config = dict(
    n_layer=17,
    d_model=96,
    n_experts=128,
    experts_per_token=6,
    d_expert=32,
    d_shared_expert=0,
    activation='geglu',
    moe_layers=[0, 1, 2, 3, 4, 5, 6, 7, 8, 9, 10, 11, 12, 13, 14, 15, 16],
    router_score='softmax',
    normalize_top_k=False,
    routed_scale=4.62,
    balance_loss=0.0169,
    balance_bias=False,
    router_z_loss=0.001,
    router_bias=True,
    init_std_router=0.0104,
    lr_router=0.00104,
    n_head=3,
    n_kv_head=3,
    head_dim=32,
    vocab_size=4882,
    norm='rmsnorm',
    norm_place='peri',
    norm_eps=1e-06,
    positions='rope',
    rope_base=80400.0,
    rope_fraction=1.0,
    qk_norm=False,
    attn_scale=0.177,
    tie_embeddings=True,
    parallel_block=False,
    extras=['capped logits'],
    init='trunc',
    init_std_qkv=0.0514,
    init_std_o=0.00882,
    init_std_up=0.0514,
    init_std_down=0.00623,
    init_out_by_depth=True,
    optimizer='soap_variant',
    lr=0.00685,
    lr_mult_qkv=0.4,
    lr_mult_o=0.694,
    beta1=0.95,
    beta2=0.98,
    lr_head=0.011,
    grad_clip=0.5,
    warmup_steps=200,
    schedule='wsd',
    decay_fraction=1.0,
    decay_shape='cos',
    final_lr_fraction=0.0,
    batch_tokens=[65536, 131072, 196608],
    seq_len=256,
    doc_mask=True,
    train_tokens=715100000,
    steps=6055,
    dataset='wikipedia_en',
)
Below are experts of layer 13 (counted from 0) of a mixture-of-experts language model. Rows are named router (the router's row for the expert) and show model dimensions 0-95. Each number is 128 + 32 x the weight over its row's rms, rounded and kept within 0 to 255.
After each expert's rows: a language model's description of what the expert responds to; "raises" lists some tokens whose logits its average output raises strongly, later layers aside. This comes from a sample of Wikipedia text that the model never trained on.

# expert 21
router [153 136 168 168 118 101 134 129 118 185 158 163 136 161  98 116 183 179 149 105 170 127  42 110 120 166  90  92 122 129 189  63 162 113 142 141 171 118 162  94  69 146 126 120 194 131 158 104 149 136 114 138 125 107 130 124 163 193 128  99 118 150 151 152 109 134 106 133 115 110 165 116 170 135 133 145 211  89 109 150 103 146 120 102  97 214 150 113 128 159 179 144 130  73 106 106]
Description: Short word pieces inside words (Crosst-re-k, Common-we-alth) and subject pronouns like he, who, we, it opening clauses.
raises: "ap", "re", "reg", "com"

# expert 34
router [157 114 164 173 110 127  97 133 109 145 161 158 147 121  73 119 149 169 102 115 165 144  99 170 106 129 122  91 131 132 162  91 194  99 187 190 148 138 125 109 117 144  92 136 175  75 150 137 105 178  71  58 129 110 174 121 153 155 161 123 142 121 175 201 129 173 130 100 116 111 175 123 180 204 133  92 122  87  96 142 119 144 122 146 148 154 157 113 102 199 138  90 159 115 103 123]
Description: Opening parentheses and quotation marks before asides, titles and dates, as in (age 32), (2013), "Noddy, plus some line breaks and headings.
raises: "Note", "more", "though", "now", "one", "wh"

# expert 31
router [173 109 179 150 127 166 110  75 122 201 145 165 132 123 106 123 143 138 128 102 181 114  78 196  99 151 125  93 118 128 144 122 209 135 127 179 176 161 110  85 123 124 127 106 143  63 145 139 154 182 144  74  81 132 151 107 162 168 131 106 124 133 115 138  55 160 131 111  95 108 121 119 173 166 161 120 128 100 107 131  45 117 116 117 110 127 198 107 100 146 132 108 184 118 127 106]
Description: Space or digit piece just before a number, especially ages, years and coordinates, e.g. aged 32, in 1961, November 1979, °S 150.
raises: "ances", "20", "eries", "ents", "vement", "0"

# expert 1
router [133 115 136 183 134 146 119 100 115 137 129 152 147 123 112 114 138 132 140 118 135 135  94 173 124 139 137  61  70 110 178  66 168 138 184 196 180 130 118 111 123 120  96 114 168 109 182 130 125 214  67  84  86  93 190 130 176 184 173 111 136 107 132 151  83 159 131  98 108 107 154 146 167 156 140  74 122 104  95 137  85 136 112 127  95 155 169 112 139 137 129  98 154 127  57 102]
Description: Blank spaces in empty table cells, opening parentheses before unit conversions or years, and currency or sign symbols before numbers, e.g. (6.13 sq mi, $18,750.
raises: "11", "ordin", "iron", "ign"

# expert 41
router [163 121 140 169 108 139 113  90  95 151 141 148 146  80  90 105 144 115 129 114 148 155  62 139 125 144  35  76  88  54 181 149 148 123 155 170 194 112 173  94 127 165  77 122 148 138 113 158 114 168 141 107 113 117 133 141 142 130 132 122 144 152 142 157  89 178 111  88  88  70 143 148 110 183 152  71 117 106  51 126 121 130 120 111  96 165 129 132 108 165 147  72 109  78 116 103]
Description: Line breaks ending rows in markdown tables and lists, mainly closing " |" before the next row, plus |---| separator lines.
raises: "|", "|---|---|---|---|---|\n", "|---|---|---|---|\n", "Gr"

# expert 49
router [145 105 188 156 144 148 118 144 125 143 180 140 181  94 117 130 128 138 140 130 152 153 125 167 112 136 114  94 123 121 145  77 178 103 183 139 183 149 157 118 108 141 105  44 121 137 143 128 168 129  99 133 154 135 146 101 186 143  88  83 175 145 126 208  94 127  94 112 104  48 117 120 170 136 148  75 163  68 121 136  90 145 141 108 127 130 168  55 106 126 128  80 184 125 115  74]
Description: The m-piece after Latinate prefixes like com-m-unity, ad-m-ission, dis-m-iss, un-m-arried, plus prefix tokens re, prom, comm, em, im.
raises: "emor", "arriage", "enc"

# expert 19
router [ 95  91 149 130 122 157 133 113 119 130 141 134 144 133 113 110 172 183 166  69 131 108 144 148 111 150 115  91 117 120 185 137 169 121 167 137 136 153 160 120  93 115  76 124 224 116 139 134 118 133 122 117 155  94 165 154 191 130 145 132 167 139 128 136 101 159 148 111  64  98 220 157 133 138 189 101 156  79 105 193  64  89 118  89  88 148 114  82 138 143 185 126 163  90 118 107]
Description: Short vowel+consonant pieces right after a first consonant letter inside a word, such as h-ar-sh, h-ar-bor, w-el-terweight, f-er-ox, plus pro, sur.
raises: "ced", "ges", "mp", "go", "ga", "g"

# expert 6
router [180 103 193 155 145 186 124  75 122 130 158 136 148 136 106  84 130 137 153 114 160 156 106 186 123 145 127  72 103 109 221  65 177 127 150 175 167 146 129 141 117 165 117 131 104  85 156 130 125 174 143  88  68 134 163 120 167 178 159  97 187 122 125 159  58 165 116  82 107 113 137 129 189 139 135  84 137  99 117 132  94 113 111  99 114 142 154  98  90 136 134 112 118 126  92 100]
Description: Bare space tokens before numbers in tables, dates and ratings, such as rated the film 4, December 11, 1988.
raises: "á", "ery", "ington"

# expert 14
router [162  89 154 134 166 161 137 116  75 138 143 196 159 121 122 108 149 153 124  84 146 122 109 139 117 135 102 104 132 138 153 131 145 153 137 193 157 205 176 117 131 151  36  93 152 137 158 183 136 158 102  35 104 120 151 123 108 145 148  84 152 169 165 131 121 170 130 119 115  96 144 163 149 148 188  79 136 123  79 123 105 123 142 122 117 168 149 157  63 176 187 116 143  93 116 129]
Description: Capitalised first syllables that open proper names of people and places, such as Mar, Bar, Mor, Col, Br.
raises: "iga", "ón", "ão"